{"hidden_size": 256, "router_score": "sigmoid", "normalize_top_k": true, "routed_scale": 1.0, "balance_loss": 0.000134, "head_dim": 32, "positions": "rope", "rope_theta": 10000.0, "parallel_block": false, "init_std_up": 0.0258, "weight_decay": 0.13, "schedule": "wsd", "decay_fraction": 0.932, "max_seq_len": 256, "dataset": "wikipedia_en"}
Below are experts of layer 3 (counted from 0) of a mixture-of-experts language model. Rows are named router (the router's row for the expert), gate (a neuron's input weights, with its number), up (a neuron's input weights, with its number) and show model dimensions 0-255. Each number is 50 + 15 x the weight over its row's rms, rounded and kept within 0 to 99.
After each expert's rows: a language model's description of what the expert responds to. This comes from a sample of Wikipedia text that the model never trained on.

# expert 2
router:69 45 53 37 46 58 65 45 53 57 42 76 52 33 52 40 25 33 69 54 59 65 85 62 63 18 48 06 71 92 62 52 64 17 27 58 27 43 76 54 55 47 58 58 61 52 28 28 47 52 48 66 29 32 49 31 41 35 99 57 52 44 37 45 65 60 47 39 56 25 62 52 27 47 37 76 89 64 56 22 55 50 48 21 70 53 69 41 48 75 42 47 60 61 53 65 58 61 36 64 56 53 56 33 27 58 67 37 74 46 31 65 46 50 59 61 51 49 26 58 59 65 46 69 48 81 31 43 43 53 63 37 62 49 56 28 37 51 47 55 30 48 48 60 48 52 45 48 58 47 62 62 46 42 33 63 57 57 49 38 57 65 42 38 53 19 51 32 71 59 34 29 47 52 71 44 54 47 64 19 55 32 34 46 34 49 52 64 62 00 33 26 45 39 64 42 28 62 39 53 38 35 42 55 62 63 64 49 58 57 39 46 53 50 69 00 28 66 50 58 46 31 36 46 41 39 60 57 65 62 44 59 47 44 61 49 63 56 37 45 40 37 30 48 64 54 58 48 39 52 26 45 52 47 40 65
gate0:57 33 35 56 61 24 54 56 61 50 45 57 26 68 25 63 56 20 20 36 26 50 34 50 77 56 74 88 36 28 47 32 46 54 83 38 83 43 54 38 19 44 38 75 22 53 46 54 66 39 37 51 59 49 62 67 41 54 41 31 58 37 33 37 53 45 63 34 59 61 30 75 26 62 84 51 27 28 66 77 59 62 47 78 54 43 49 38 43 63 78 36 41 57 41 47 82 44 56 48 59 32 49 51 69 30 30 53 59 25 56 15 45 38 42 59 54 74 49 50 53 45 41 24 60 30 45 46 55 56 79 62 44 56 31 57 66 50 44 32 69 35 61 37 52 55 55 70 59 35 60 55 37 58 48 50 30 44 73 63 54 40 65 41 52 47 84 22 47 66 52 47 29 60 36 57 54 43 56 53 52 67 80 86 63 48 45 42 39 60 70 55 50 42 29 64 24 54 50 61 53 63 66 75 58 55 52 55 52 70 28 43 67 42 41 67 55 52 27 43 64 42 74 35 28 44 37 61 58 33 42 60 45 48 35 57 08 58 41 46 59 54 38 52 52 57 41 62 33 21 79 52 56 62 31 45
up0:60 47 62 59 56 51 43 53 79 42 00 26 45 53 17 29 46 45 27 37 40 73 35 36 50 58 59 73 43 62 53 41 59 35 62 56 29 54 68 46 70 49 61 64 46 20 34 88 62 71 35 41 37 43 45 64 61 59 50 70 33 48 51 54 71 45 48 37 48 33 72 34 77 23 64 70 67 53 46 77 32 46 71 57 47 36 53 48 41 31 63 50 49 60 53 32 67 31 41 62 38 48 23 67 79 59 21 53 71 49 33 52 87 48 24 47 62 59 44 49 43 58 50 58 48 51 52 51 58 39 63 58 75 37 48 80 48 26 32 65 59 44 45 62 28 36 44 54 30 73 40 40 62 62 60 62 22 59 48 51 49 47 64 30 35 52 56 53 41 73 35 44 57 66 75 61 56 68 41 60 30 38 39 46 35 74 60 59 25 39 91 40 50 51 57 42 63 26 76 44 38 46 67 52 72 70 38 54 53 49 84 59 26 46 80 56 54 50 26 42 53 72 61 50 58 53 34 25 33 14 65 28 55 36 50 46 59 57 42 48 43 63 70 64 40 60 38 28 48 55 59 47 51 47 33 74
It responds to: Head nouns, commas. Commas and table pipes, plus head nouns after an article or modifier, such as film, school, railroad, tunnel, road, and This or It.

# expert 23
router:44 41 66 40 51 59 54 57 27 52 60 15 41 43 41 56 43 72 54 75 55 55 55 54 38 47 63 41 70 60 64 66 43 27 16 53 35 23 61 24 82 70 81 44 64 44 46 47 43 27 65 44 24 50 44 80 68 41 81 46 56 31 33 55 38 47 68 57 55 29 58 25 59 35 62 49 34 39 40 64 24 26 53 33 71 39 55 48 75 60 46 90 62 44 59 42 47 33 38 54 49 51 70 21 34 63 64 46 48 48 36 45 67 56 66 51 38 63 40 63 39 74 23 52 43 27 33 57 54 56 58 49 38 31 32 50 48 46 60 50 62 54 36 55 47 61 67 72 80 55 90 80 51 63 67 56 62 63 38 53 59 28 28 52 70 62 46 66 75 49 61 58 29 77 57 59 57 27 71 09 48 57 53 23 32 45 55 56 11 61 44 86 43 37 65 08 56 44 60 37 58 34 56 45 57 56 39 55 63 66 57 33 40 55 68 31 48 47 48 73 45 24 46 45 22 62 42 40 54 38 42 47 42 60 55 54 44 46 47 49 37 34 31 63 34 35 44 74 61 57 45 55 36 52 54 45
gate3:26 45 43 42 50 36 52 50 71 57 17 40 83 58 56 68 28 37 52 40 44 75 62 61 50 42 69 35 46 62 54 85 72 53 51 29 22 35 19 63 49 68 61 43 69 40 47 55 50 55 47 50 63 50 55 51 62 45 57 46 68 22 60 69 50 70 55 37 23 66 50 65 12 55 69 57 61 53 81 62 33 40 58 53 53 50 34 51 57 54 66 54 36 37 79 72 51 32 71 20 66 63 27 61 34 48 43 59 38 66 73 37 49 38 32 72 74 58 71 21 61 34 34 61 59 55 58 58 62 42 70 39 54 51 54 32 61 37 48 41 53 44 34 37 59 40 46 84 52 57 55 30 52 29 53 49 71 25 53 14 54 49 25 63 70 48 22 43 39 72 64 85 48 58 38 53 32 66 35 47 70 38 74 43 34 49 58 70 42 36 45 44 37 47 49 52 61 32 55 63 71 77 60 34 58 38 41 42 40 94 71 61 60 55 66 53 27 44 58 55 50 19 60 66 66 75 58 48 46 69 48 55 50 42 44 31 46 61 54 80 35 49 63 56 43 11 60 52 58 44 49 71 69 54 37 31
up3:42 46 47 53 54 54 62 52 47 39 49 63 55 33 57 59 51 66 42 52 49 66 57 61 49 39 75 64 49 66 29 75 68 32 16 61 32 36 16 64 62 58 50 59 63 52 58 65 30 34 38 64 40 50 33 49 47 25 68 48 46 49 44 63 65 28 54 32 02 63 50 73 27 40 89 50 68 51 82 47 32 36 54 37 49 29 56 36 59 29 45 54 43 40 79 53 62 42 60 35 41 57 56 49 22 49 37 43 26 71 51 38 72 41 38 45 74 73 68 49 64 35 50 60 95 63 52 70 49 29 44 56 53 40 55 40 65 45 74 65 58 53 47 47 71 48 78 51 75 61 70 66 39 43 53 68 59 13 70 41 52 37 30 68 84 15 39 49 53 36 81 63 25 32 41 36 37 49 42 40 67 39 49 27 30 42 30 72 43 48 44 62 30 35 60 47 57 38 45 50 54 52 64 46 40 32 45 71 37 55 54 61 44 50 71 38 52 50 40 78 41 23 71 66 57 61 68 67 64 50 35 60 30 31 32 35 62 35 39 63 56 56 65 69 48 15 48 34 28 67 29 53 48 57 59 53
It responds to: Periods and capital initials. Periods ending sentences or in decimals, and single capital letters or initials starting names, such as J., K, M, D.

# expert 11
router:43 52 49 55 34 53 74 55 76 50 51 35 68 62 56 46 60 51 71 44 39 47 71 42 57 27 48 00 68 69 53 52 59 53 44 57 68 51 56 61 54 62 48 76 73 33 42 66 36 48 63 74 41 61 48 42 47 57 99 26 37 48 39 50 71 40 25 35 50 51 56 35 54 54 50 78 72 56 52 57 44 38 39 18 60 32 62 53 53 52 34 36 74 53 62 48 50 69 43 50 39 48 62 29 51 61 43 37 57 67 20 89 14 38 58 60 57 44 46 49 42 47 49 59 56 86 70 61 36 37 47 29 61 40 41 58 60 56 55 75 62 44 59 47 37 64 46 32 49 44 63 54 44 59 65 50 62 57 63 39 54 59 43 44 50 14 61 36 67 56 52 35 51 34 28 57 45 55 66 36 75 36 36 65 53 54 61 41 52 07 51 54 51 53 51 44 46 58 25 44 45 48 53 42 44 72 75 41 54 53 45 36 41 53 65 00 35 72 24 42 62 42 34 49 38 30 55 66 45 29 56 62 58 53 58 28 48 47 61 35 50 70 07 61 75 25 56 45 44 58 38 33 44 31 63 52
gate0:46 60 57 41 42 54 52 59 49 78 54 66 65 30 80 36 44 49 42 67 64 48 50 67 53 70 61 80 07 50 42 74 48 75 40 69 48 65 36 70 36 59 77 31 53 55 33 23 52 40 61 54 60 39 57 51 36 28 40 61 48 71 45 79 16 31 26 48 38 61 38 48 45 47 43 37 57 47 62 36 45 46 67 57 42 68 76 62 65 20 56 39 61 30 41 78 40 40 55 48 62 36 36 54 36 70 59 57 31 55 70 27 63 40 52 39 44 50 51 49 34 59 61 54 67 46 29 41 45 30 55 33 56 31 35 53 53 26 55 56 48 58 04 44 31 44 48 55 51 34 64 54 42 58 47 40 12 56 46 35 67 48 70 30 43 44 50 65 43 59 47 74 35 41 65 33 55 46 45 56 68 71 34 78 46 58 44 49 22 65 68 29 62 25 49 38 59 43 67 43 54 33 62 25 35 50 27 45 27 67 54 64 44 57 22 57 40 33 50 66 20 45 54 65 23 33 66 56 44 72 30 49 52 61 54 84 51 48 58 34 38 45 75 26 43 86 22 72 40 76 45 31 66 48 72 48
up0:65 47 52 60 64 36 37 44 60 41 60 64 52 50 40 48 61 31 38 27 27 49 59 33 21 42 42 39 64 59 39 52 63 29 68 44 44 16 50 51 41 53 40 57 46 55 52 55 42 45 28 42 67 59 09 47 63 70 38 56 42 37 49 31 72 59 66 61 63 60 59 58 71 37 35 51 57 63 38 24 40 51 20 40 45 48 23 35 37 43 57 68 36 62 47 18 54 51 23 39 44 65 49 46 36 28 67 48 56 37 52 45 50 63 57 54 30 52 60 50 78 34 52 29 49 29 56 47 69 47 48 56 45 68 54 52 46 42 49 23 17 38 66 79 42 55 52 43 50 82 24 43 45 46 38 62 72 46 56 54 11 49 23 79 72 54 52 26 35 53 48 24 48 56 62 55 45 48 45 61 41 58 72 26 48 25 39 64 47 37 14 55 52 70 47 69 31 52 63 71 57 65 25 76 39 50 29 67 36 39 59 55 51 32 83 39 53 39 57 31 99 47 55 37 74 62 42 35 55 29 73 61 44 45 65 14 65 51 29 69 70 64 42 79 40 27 60 43 60 34 58 53 34 70 41 60
It responds to: Nouns before punctuation. Whole nouns or final word pieces directly before a comma, period or colon, such as teams, year, career, area, language, gestures.

# expert 14
router:47 65 38 40 50 65 43 46 52 48 30 47 52 31 34 41 56 45 27 33 74 60 64 41 86 84 50 78 38 56 65 45 55 59 71 61 18 31 24 51 52 44 73 44 45 55 38 58 32 51 49 46 67 49 41 40 74 74 13 49 50 48 38 29 51 53 52 53 68 77 66 30 46 31 52 33 30 37 53 55 69 61 61 74 68 53 32 57 71 42 73 51 57 62 48 54 38 39 53 67 65 62 71 89 44 26 53 41 44 29 54 39 78 41 40 44 52 58 57 53 65 55 62 44 29 38 55 33 67 39 35 34 33 52 23 45 59 78 32 40 54 63 50 39 61 25 30 68 62 49 78 53 71 46 59 42 57 62 59 52 48 74 53 15 43 62 65 55 44 51 51 80 31 57 62 49 62 40 47 19 51 32 39 54 51 38 54 31 13 39 64 57 46 37 73 23 47 34 63 51 77 79 36 29 54 57 86 52 69 29 60 41 29 41 46 35 37 58 38 55 34 69 64 54 98 62 64 57 24 70 43 33 60 48 35 49 63 33 56 50 54 39 46 47 66 38 31 66 43 64 58 51 46 45 76 55
gate2:60 37 55 29 66 54 52 45 10 31 40 65 82 72 32 56 70 62 46 67 75 65 35 38 59 35 64 58 74 51 75 58 68 66 29 20 34 71 47 50 42 50 54 44 64 50 38 67 33 50 39 77 49 83 28 60 69 63 62 45 28 48 56 58 44 54 44 36 40 25 59 69 50 53 64 61 51 61 40 42 76 41 38 20 46 54 41 58 14 31 37 43 65 66 53 70 58 38 44 57 60 38 41 60 53 44 49 79 28 50 77 78 28 48 30 62 61 54 25 58 46 55 44 50 74 36 44 13 74 67 32 57 62 61 57 80 17 89 24 38 53 50 34 54 31 28 46 74 38 41 55 54 53 30 76 54 63 64 61 53 67 47 51 61 41 49 50 69 23 59 50 88 54 46 53 62 51 38 80 37 51 68 63 51 50 65 45 57 30 39 28 48 27 52 49 48 54 25 39 47 62 51 47 27 50 55 47 41 61 16 46 55 31 44 48 63 56 53 64 54 30 71 45 29 43 44 57 52 45 39 56 48 80 50 37 43 38 66 60 44 24 48 56 59 27 36 58 35 54 55 38 47 32 66 64 35
up2:57 49 46 48 47 55 57 40 32 24 61 46 72 24 38 70 54 63 46 49 68 20 66 35 52 39 59 31 44 65 36 50 29 32 35 41 68 66 41 54 29 31 68 35 48 49 44 43 19 53 24 46 46 90 58 71 25 62 53 42 53 45 32 38 73 54 60 64 60 52 47 28 72 45 65 50 54 33 52 44 60 65 43 47 74 46 33 48 38 72 45 33 39 38 42 55 26 70 55 58 63 48 41 35 35 67 67 67 58 82 37 21 40 48 53 60 42 45 55 71 37 39 44 36 80 73 31 41 66 79 26 61 71 61 41 53 17 66 47 60 64 67 60 59 65 44 26 17 49 57 46 60 56 31 55 70 47 88 64 48 59 54 51 43 56 52 55 62 51 53 43 49 43 46 90 52 58 53 58 77 55 59 54 72 35 50 76 54 32 41 45 51 27 71 41 46 50 25 54 31 44 02 34 20 69 52 42 52 62 15 66 52 23 53 50 58 80 62 65 54 76 44 51 54 44 51 52 40 64 54 43 56 44 76 27 29 65 40 67 66 49 49 48 35 48 66 75 38 48 42 33 69 36 70 66 42
It responds to: Apostrophes, dashes, word pieces. Apostrophes, en dashes in ranges like 2013–2014, and of and or, plus consonant-led word pieces like tw in twice, Gu, aut.

# expert 6
router:50 53 52 45 26 64 45 57 67 53 42 52 50 51 55 56 39 50 51 57 38 63 95 49 58 05 52 14 64 76 44 46 23 13 43 59 37 37 67 67 66 56 47 58 50 40 45 62 40 49 45 66 49 49 49 26 57 49 99 41 39 47 14 42 76 38 40 41 39 37 51 39 39 45 40 83 79 64 55 55 49 57 53 14 59 53 62 54 44 61 41 34 45 50 46 66 51 78 41 50 48 51 52 32 41 58 63 23 89 63 36 56 40 40 53 56 51 57 52 55 71 62 48 64 42 73 25 50 50 47 55 48 49 61 55 56 54 50 36 56 40 35 56 46 60 72 47 59 36 38 52 59 48 49 61 54 64 54 61 38 52 65 45 44 58 23 48 26 60 43 49 20 60 40 42 51 47 40 45 16 62 28 44 59 42 40 62 45 56 00 51 39 36 45 34 41 42 50 26 37 41 36 52 55 50 87 50 44 57 44 47 35 45 52 56 00 47 60 33 49 59 37 42 50 40 58 43 56 50 60 52 39 40 55 66 54 46 56 44 35 54 73 15 66 59 48 45 48 53 54 50 45 36 56 40 80
gate1:50 81 67 55 38 64 67 35 37 43 45 28 48 37 67 51 64 57 57 41 44 54 55 43 45 68 50 33 46 47 43 62 56 47 32 24 40 45 81 67 40 52 47 52 81 37 82 49 58 69 62 44 38 41 37 52 50 44 63 32 67 65 48 69 38 29 35 22 64 19 71 29 73 28 56 38 64 65 59 26 31 39 50 74 49 45 37 33 33 56 43 46 46 32 75 46 25 47 47 20 34 75 51 41 60 60 41 27 30 46 49 42 53 45 34 64 48 57 86 72 60 45 27 29 92 50 60 50 27 49 46 33 31 42 49 57 65 66 14 50 44 55 82 46 31 31 45 58 33 42 38 52 50 48 37 29 52 59 38 36 64 31 61 56 61 56 79 56 64 58 62 25 51 75 60 58 53 48 44 67 59 45 51 75 65 62 56 74 40 31 53 37 56 64 45 53 31 77 58 53 48 66 54 62 42 77 43 47 25 40 81 57 62 29 54 49 37 80 32 27 30 61 36 62 36 86 32 57 46 30 49 58 53 10 82 70 72 30 54 30 58 58 57 51 52 52 50 43 46 44 41 62 43 53 42 53
up1:71 54 48 57 39 72 45 43 36 50 47 45 71 57 49 75 69 54 42 14 35 60 49 51 58 49 53 50 55 34 53 60 26 60 27 59 40 48 53 43 46 36 75 40 51 24 35 69 60 38 50 57 38 49 38 54 43 07 60 79 58 51 40 62 82 77 57 55 58 64 36 45 61 60 29 52 70 59 44 56 37 72 63 70 44 56 53 36 63 36 60 59 08 20 61 95 40 45 46 50 55 38 65 41 27 40 40 44 72 69 59 23 65 61 84 52 31 76 70 41 54 41 56 57 61 62 33 64 34 47 46 45 36 61 57 45 31 74 24 48 29 49 55 58 34 73 40 43 34 45 53 46 56 36 47 44 58 47 74 54 33 68 49 68 50 40 36 64 47 67 43 54 41 59 38 58 57 68 45 66 38 47 58 46 38 45 59 76 58 42 61 60 73 64 44 57 41 49 54 27 29 51 58 36 61 59 29 25 51 42 92 40 49 55 86 58 41 45 63 46 08 48 60 07 59 70 42 70 72 58 63 79 36 59 49 53 47 44 34 54 31 19 60 37 45 54 40 38 33 35 43 31 20 67 60 34
It responds to: Year prefixes and dates. Year prefixes such as 201, 199 and 195 in dates, ranges and parentheses, plus commas, pipes and line breaks in tables and lists.

# expert 12
router:42 47 47 56 34 61 21 49 63 43 48 78 64 41 41 46 35 54 54 34 55 41 58 61 40 11 35 34 60 44 65 25 49 42 90 57 45 47 57 65 49 48 37 52 77 46 76 71 46 55 41 73 56 52 56 67 56 53 69 58 39 43 58 63 38 79 37 56 54 45 30 43 59 38 50 65 36 37 66 32 43 38 20 52 45 54 67 30 54 80 63 76 54 43 24 24 47 70 61 42 48 49 63 47 43 32 47 29 63 61 27 78 50 55 65 72 51 70 41 49 40 70 78 44 34 79 69 57 44 48 33 43 45 55 40 46 58 56 71 39 56 58 54 28 55 63 56 68 72 50 57 50 45 67 46 35 72 51 45 44 58 62 60 72 57 33 37 43 64 27 55 61 54 38 37 38 44 64 38 05 56 46 35 66 62 49 44 64 32 00 44 26 62 45 59 72 44 55 40 36 92 89 68 56 45 64 55 57 43 62 43 15 30 35 36 15 45 61 41 53 60 18 45 28 62 33 42 71 65 41 32 18 61 58 54 61 66 64 51 40 58 52 68 35 63 38 70 39 48 65 58 55 50 44 70 64
gate1:57 69 42 57 76 19 26 52 59 67 60 23 57 53 36 58 35 59 74 72 56 17 87 49 53 62 41 54 53 62 45 63 63 40 47 64 37 53 50 68 51 33 34 39 47 48 41 50 52 67 49 45 80 35 55 29 50 53 52 57 26 23 72 38 62 38 14 49 41 38 37 60 49 57 60 38 69 78 34 49 36 50 45 43 81 48 34 60 55 36 73 45 19 43 57 78 25 46 57 60 41 63 13 38 57 69 48 29 42 52 12 55 33 60 26 41 49 32 54 59 79 66 59 49 53 28 40 21 58 51 36 35 30 50 54 50 51 47 45 44 52 56 56 60 62 42 42 39 35 49 25 47 62 63 64 49 43 54 51 33 49 75 33 41 57 62 61 43 53 56 34 56 34 47 76 49 33 74 37 71 47 58 43 64 35 40 56 06 41 47 71 32 55 75 78 26 30 85 50 39 49 63 45 37 48 16 40 35 56 65 61 30 54 36 68 85 41 22 42 46 72 40 16 56 78 51 63 52 70 57 57 44 49 38 52 41 68 47 51 60 61 71 64 62 51 32 58 61 45 47 57 59 47 44 27 68
up1:33 53 43 53 13 75 50 40 56 52 37 71 25 53 43 49 36 25 46 52 10 66 53 40 11 55 64 67 43 35 56 45 76 45 49 40 65 65 61 33 46 63 63 40 45 48 52 42 48 57 45 23 20 64 55 44 11 34 31 53 61 51 41 77 53 81 32 43 62 75 37 51 31 47 69 38 19 40 53 48 69 67 42 73 58 61 48 64 58 69 66 58 78 67 50 42 80 39 52 70 58 49 47 36 64 33 63 49 37 35 49 23 62 54 45 31 47 61 48 28 46 37 59 47 51 47 65 59 63 38 30 55 40 42 70 64 69 51 38 44 66 60 65 26 67 55 55 65 57 23 45 52 50 47 31 46 38 54 80 58 28 50 34 48 38 56 34 51 61 45 56 47 66 39 78 17 66 18 40 46 58 53 51 53 72 62 53 52 30 47 55 72 33 33 27 68 69 21 39 66 56 50 34 48 22 70 60 73 50 42 48 65 47 57 29 47 58 45 64 57 25 48 64 42 23 37 55 50 57 65 31 64 34 37 44 36 60 42 55 51 46 35 45 08 77 74 20 46 38 53 53 37 52 26 74 45
It responds to: Table pipes, articles. Table-cell pipes after figures in results and attendance tables, plus the and a before nouns, and word starts like dis, ex, un.

# expert 21
router:56 57 56 56 63 42 67 41 55 36 52 68 62 43 37 46 52 61 53 50 62 36 88 47 52 38 65 34 34 49 40 55 43 50 63 76 48 59 59 73 63 62 64 73 50 52 70 44 13 60 50 61 60 18 51 37 58 47 47 44 60 68 35 47 58 49 64 59 67 66 59 48 51 24 35 17 73 41 73 54 36 52 44 47 60 69 32 51 37 61 38 53 46 51 52 32 67 58 60 57 52 62 28 58 52 70 68 36 63 68 65 82 49 20 35 46 39 49 67 00 20 36 62 45 58 57 30 45 54 27 62 62 54 57 72 58 49 45 41 44 51 56 34 59 69 73 65 38 54 45 53 57 50 51 47 45 56 55 40 39 32 14 73 77 44 29 37 41 47 48 41 59 61 44 57 72 25 62 45 38 34 41 29 74 38 64 61 54 52 05 38 61 48 49 49 38 35 67 27 51 37 48 68 58 65 51 54 49 41 28 40 37 53 57 41 12 99 61 74 46 53 29 30 34 30 39 64 68 44 61 47 48 52 51 43 60 34 68 75 48 16 67 41 49 49 54 30 43 58 29 23 46 07 51 43 49
gate0:24 73 61 73 48 28 61 46 68 46 25 31 46 66 64 39 34 16 57 44 33 27 52 45 38 63 56 50 75 54 90 44 59 51 47 18 40 51 42 58 24 71 53 54 73 46 45 42 58 74 58 79 48 48 53 55 65 48 58 39 50 25 56 43 28 50 17 28 37 51 44 54 26 42 39 51 65 56 68 50 65 53 54 63 60 82 58 65 48 53 75 34 51 26 37 43 39 28 34 36 56 58 22 61 62 76 72 61 27 55 42 63 59 50 72 46 33 46 84 24 65 54 31 51 38 53 53 24 68 48 52 49 51 63 27 59 65 62 78 65 88 48 56 74 37 50 39 42 46 40 12 58 64 39 49 67 50 45 61 37 67 28 73 30 64 75 65 25 51 34 09 48 39 65 41 41 48 34 64 48 69 57 53 63 54 64 47 63 35 37 68 66 28 66 38 33 43 40 43 45 63 58 48 56 52 63 57 28 32 62 61 62 52 36 58 46 49 37 62 58 70 40 78 45 45 64 49 47 34 56 33 42 52 43 78 46 66 42 33 89 48 62 34 39 58 58 41 56 43 68 47 20 53 42 62 56
up0:47 50 60 37 77 37 39 57 63 61 51 48 59 62 67 50 34 80 54 48 70 40 47 50 27 45 26 69 63 40 52 57 29 56 37 68 31 19 60 55 77 47 68 52 77 71 64 36 33 54 30 35 66 43 40 50 32 07 45 89 42 56 54 72 66 64 63 52 39 37 68 64 62 34 56 47 65 53 91 27 39 46 33 58 46 41 70 41 72 30 68 63 45 66 32 42 68 50 80 49 67 38 52 44 59 67 51 49 64 39 83 45 43 14 60 53 38 59 63 53 31 65 44 21 39 45 55 51 66 46 38 30 40 41 34 36 44 46 29 44 50 52 32 63 58 22 60 49 56 65 80 44 31 60 53 50 22 37 41 57 46 51 74 23 13 50 43 40 33 49 45 74 00 58 54 53 33 51 59 56 39 46 74 67 32 37 64 56 60 48 23 90 67 40 58 37 53 62 52 38 35 36 58 51 52 46 56 40 47 19 49 40 45 68 37 59 73 46 55 55 48 71 57 53 42 65 44 46 49 72 52 39 19 54 41 40 48 49 61 53 22 48 56 43 56 25 45 43 63 39 31 46 61 35 36 57
It responds to: List and row starters. Bullet dashes starting list items, pipes starting table rows or cells, and sentence-ending periods before a new sentence.

# expert 19
router:31 57 49 49 69 43 54 49 56 60 27 60 47 63 52 50 38 51 40 53 45 14 59 58 40 30 77 31 70 69 25 55 26 72 44 29 63 79 39 82 61 62 86 74 88 43 61 43 43 78 44 52 57 41 50 51 36 38 74 48 53 58 31 52 58 34 49 43 65 53 68 56 39 36 57 61 53 32 69 32 51 53 64 42 36 45 37 54 35 65 36 42 62 37 66 56 52 36 37 62 51 49 51 30 58 70 35 38 48 50 42 62 59 52 58 60 59 36 63 36 64 39 31 67 22 66 24 51 60 63 27 39 64 59 55 40 59 36 47 30 57 51 25 44 71 49 30 83 30 67 48 38 50 78 31 42 82 75 53 32 63 79 51 78 39 36 64 40 27 69 65 55 11 52 50 39 49 65 22 38 53 77 28 50 64 34 16 79 46 60 42 43 36 40 70 50 23 62 71 24 63 49 43 50 44 33 24 49 47 70 54 54 46 57 62 71 64 46 30 73 55 74 53 48 85 28 58 63 44 42 58 38 61 34 66 56 34 57 39 60 70 49 53 44 60 44 62 41 37 73 52 59 69 43 58 63
gate1:45 44 52 42 49 23 47 73 39 19 22 42 74 38 33 69 43 42 79 45 62 33 44 54 50 47 34 35 45 47 28 23 56 49 45 55 20 36 65 60 60 51 36 62 57 60 70 66 54 41 47 44 43 44 39 47 54 38 32 73 28 06 54 63 51 91 37 41 65 65 36 66 80 66 25 47 54 66 65 67 50 43 47 27 85 20 50 37 61 51 75 68 59 49 44 40 63 43 60 55 60 55 52 63 42 38 82 48 49 83 64 53 40 48 60 76 39 49 13 74 52 39 59 59 71 36 45 62 43 51 19 42 30 45 60 55 37 25 23 42 44 34 46 52 31 41 57 28 58 25 71 71 71 55 51 77 55 56 35 68 54 16 94 46 38 55 64 49 65 55 64 43 43 66 68 43 61 63 44 70 42 37 43 42 53 29 44 50 30 52 54 63 27 24 56 70 68 35 52 40 69 58 68 58 42 54 58 63 23 54 64 75 55 41 44 38 59 72 57 52 34 71 20 50 24 53 53 37 70 48 52 54 64 63 43 39 51 31 49 35 65 36 52 61 55 45 34 44 50 41 43 55 40 35 48 33
up1:58 63 29 36 32 31 76 75 40 53 71 65 66 45 39 57 24 61 37 38 42 65 57 49 37 77 44 49 34 62 78 28 54 47 40 50 71 48 45 61 35 54 57 37 44 69 51 63 48 49 30 57 52 46 64 52 70 49 46 46 91 54 54 39 63 32 41 42 26 65 41 66 43 56 65 62 37 56 31 44 77 59 35 50 54 73 43 57 70 61 44 40 41 45 35 73 36 60 11 67 58 54 43 71 47 48 46 51 46 35 65 55 49 60 43 42 35 52 47 45 54 22 45 54 57 59 65 62 35 55 43 56 27 49 58 46 45 90 35 63 57 63 70 46 36 51 56 75 38 27 37 48 40 42 59 32 43 25 63 65 70 40 31 59 79 54 37 65 61 33 32 63 62 84 42 26 76 29 81 34 42 59 49 38 51 61 44 42 31 65 43 81 40 94 36 50 38 23 61 46 27 73 39 47 30 40 52 42 30 46 35 69 27 67 30 23 18 16 72 34 44 41 78 71 51 52 61 48 84 59 32 64 59 35 53 55 46 36 35 44 67 68 65 46 28 38 59 57 57 44 48 33 60 40 62 33
It responds to: Separators and colons. Colons, semicolons, paragraph breaks, pipes and opening quotes separating fields in statistics rows and citations, plus on, as, being.

# expert 17
router:53 37 38 81 42 50 79 71 52 65 45 48 55 41 49 51 49 40 55 58 42 48 64 43 37 36 74 31 72 75 45 64 51 41 60 57 76 24 44 71 54 70 32 67 56 37 48 64 30 45 53 92 41 72 43 19 49 71 98 37 53 49 30 51 79 29 48 36 57 54 51 62 70 46 40 47 69 44 56 69 52 56 32 14 70 28 43 48 51 49 55 69 58 60 71 51 42 72 31 60 63 44 54 34 42 54 47 63 39 55 40 96 46 51 43 42 49 21 33 65 34 29 61 52 53 87 54 64 50 54 53 68 28 46 46 57 58 45 64 39 50 23 42 63 79 55 39 38 41 64 44 45 22 60 55 43 45 42 62 45 46 48 42 50 35 16 49 49 50 34 48 34 50 46 56 56 65 60 57 31 53 41 53 65 67 20 67 55 57 16 58 44 30 31 53 39 47 60 11 36 23 58 32 62 68 62 80 86 53 32 38 32 56 47 66 14 62 57 55 63 67 42 62 59 33 54 45 64 44 47 40 57 55 54 63 45 64 46 59 67 64 51 18 28 72 45 39 28 61 39 44 37 43 43 59 67
gate0:35 54 69 54 48 80 49 45 50 67 52 67 50 53 43 63 28 34 68 67 51 52 17 76 35 33 56 47 54 58 46 34 25 64 42 67 73 57 51 69 39 59 84 53 45 38 83 32 41 61 27 67 49 49 51 36 52 46 33 31 17 64 71 49 51 30 66 31 51 47 59 29 55 56 57 40 48 45 67 43 44 83 48 44 57 61 33 64 58 61 74 50 30 56 65 67 38 32 59 73 63 40 72 17 37 56 52 28 48 41 76 57 58 51 45 51 34 46 57 58 49 41 32 23 70 99 45 58 52 53 56 49 23 29 64 41 50 58 51 82 55 54 49 54 49 42 56 42 30 35 53 32 40 48 54 68 46 69 47 38 48 41 14 36 75 43 51 32 58 35 53 30 74 27 69 64 54 47 65 25 53 25 36 30 56 37 31 27 68 60 71 68 32 73 44 34 63 65 33 35 54 48 56 47 45 23 24 67 51 29 49 51 46 91 63 45 49 55 65 48 64 39 41 62 33 42 24 44 30 60 43 57 55 62 52 61 57 30 63 12 66 44 51 18 67 38 66 46 55 67 49 48 50 34 57 36
up0:36 58 59 55 51 70 49 61 39 59 48 62 70 55 50 47 13 40 58 66 45 47 22 74 44 31 59 47 49 63 37 39 15 74 32 64 58 42 65 67 38 59 78 55 40 47 86 47 39 56 29 75 46 46 41 48 37 47 51 30 16 70 59 39 51 23 59 31 59 41 53 42 57 52 54 34 44 57 77 43 55 77 45 47 58 44 34 84 55 70 78 58 23 70 60 57 33 31 48 76 49 35 77 16 32 46 45 26 60 52 60 52 54 63 31 54 48 46 45 65 41 39 23 22 77 84 41 56 60 61 67 49 30 51 67 49 52 42 51 79 45 70 44 59 48 60 57 34 30 19 69 33 38 56 50 66 51 60 35 46 54 35 13 42 66 58 44 42 58 38 45 28 84 22 79 53 75 50 51 33 45 25 30 26 73 35 26 37 64 66 58 63 42 59 51 29 69 58 40 30 53 56 54 54 46 34 27 71 69 37 63 54 39 76 60 47 48 50 56 52 54 35 56 46 26 32 29 44 44 60 51 51 53 56 54 75 57 36 52 30 71 54 49 31 58 39 56 58 44 71 51 44 49 37 56 25
It responds to: Numeric digits. Digits and digit groups inside large numbers, scores, measurements and years, such as 6,302,665, 7–6, 17.83, 1995.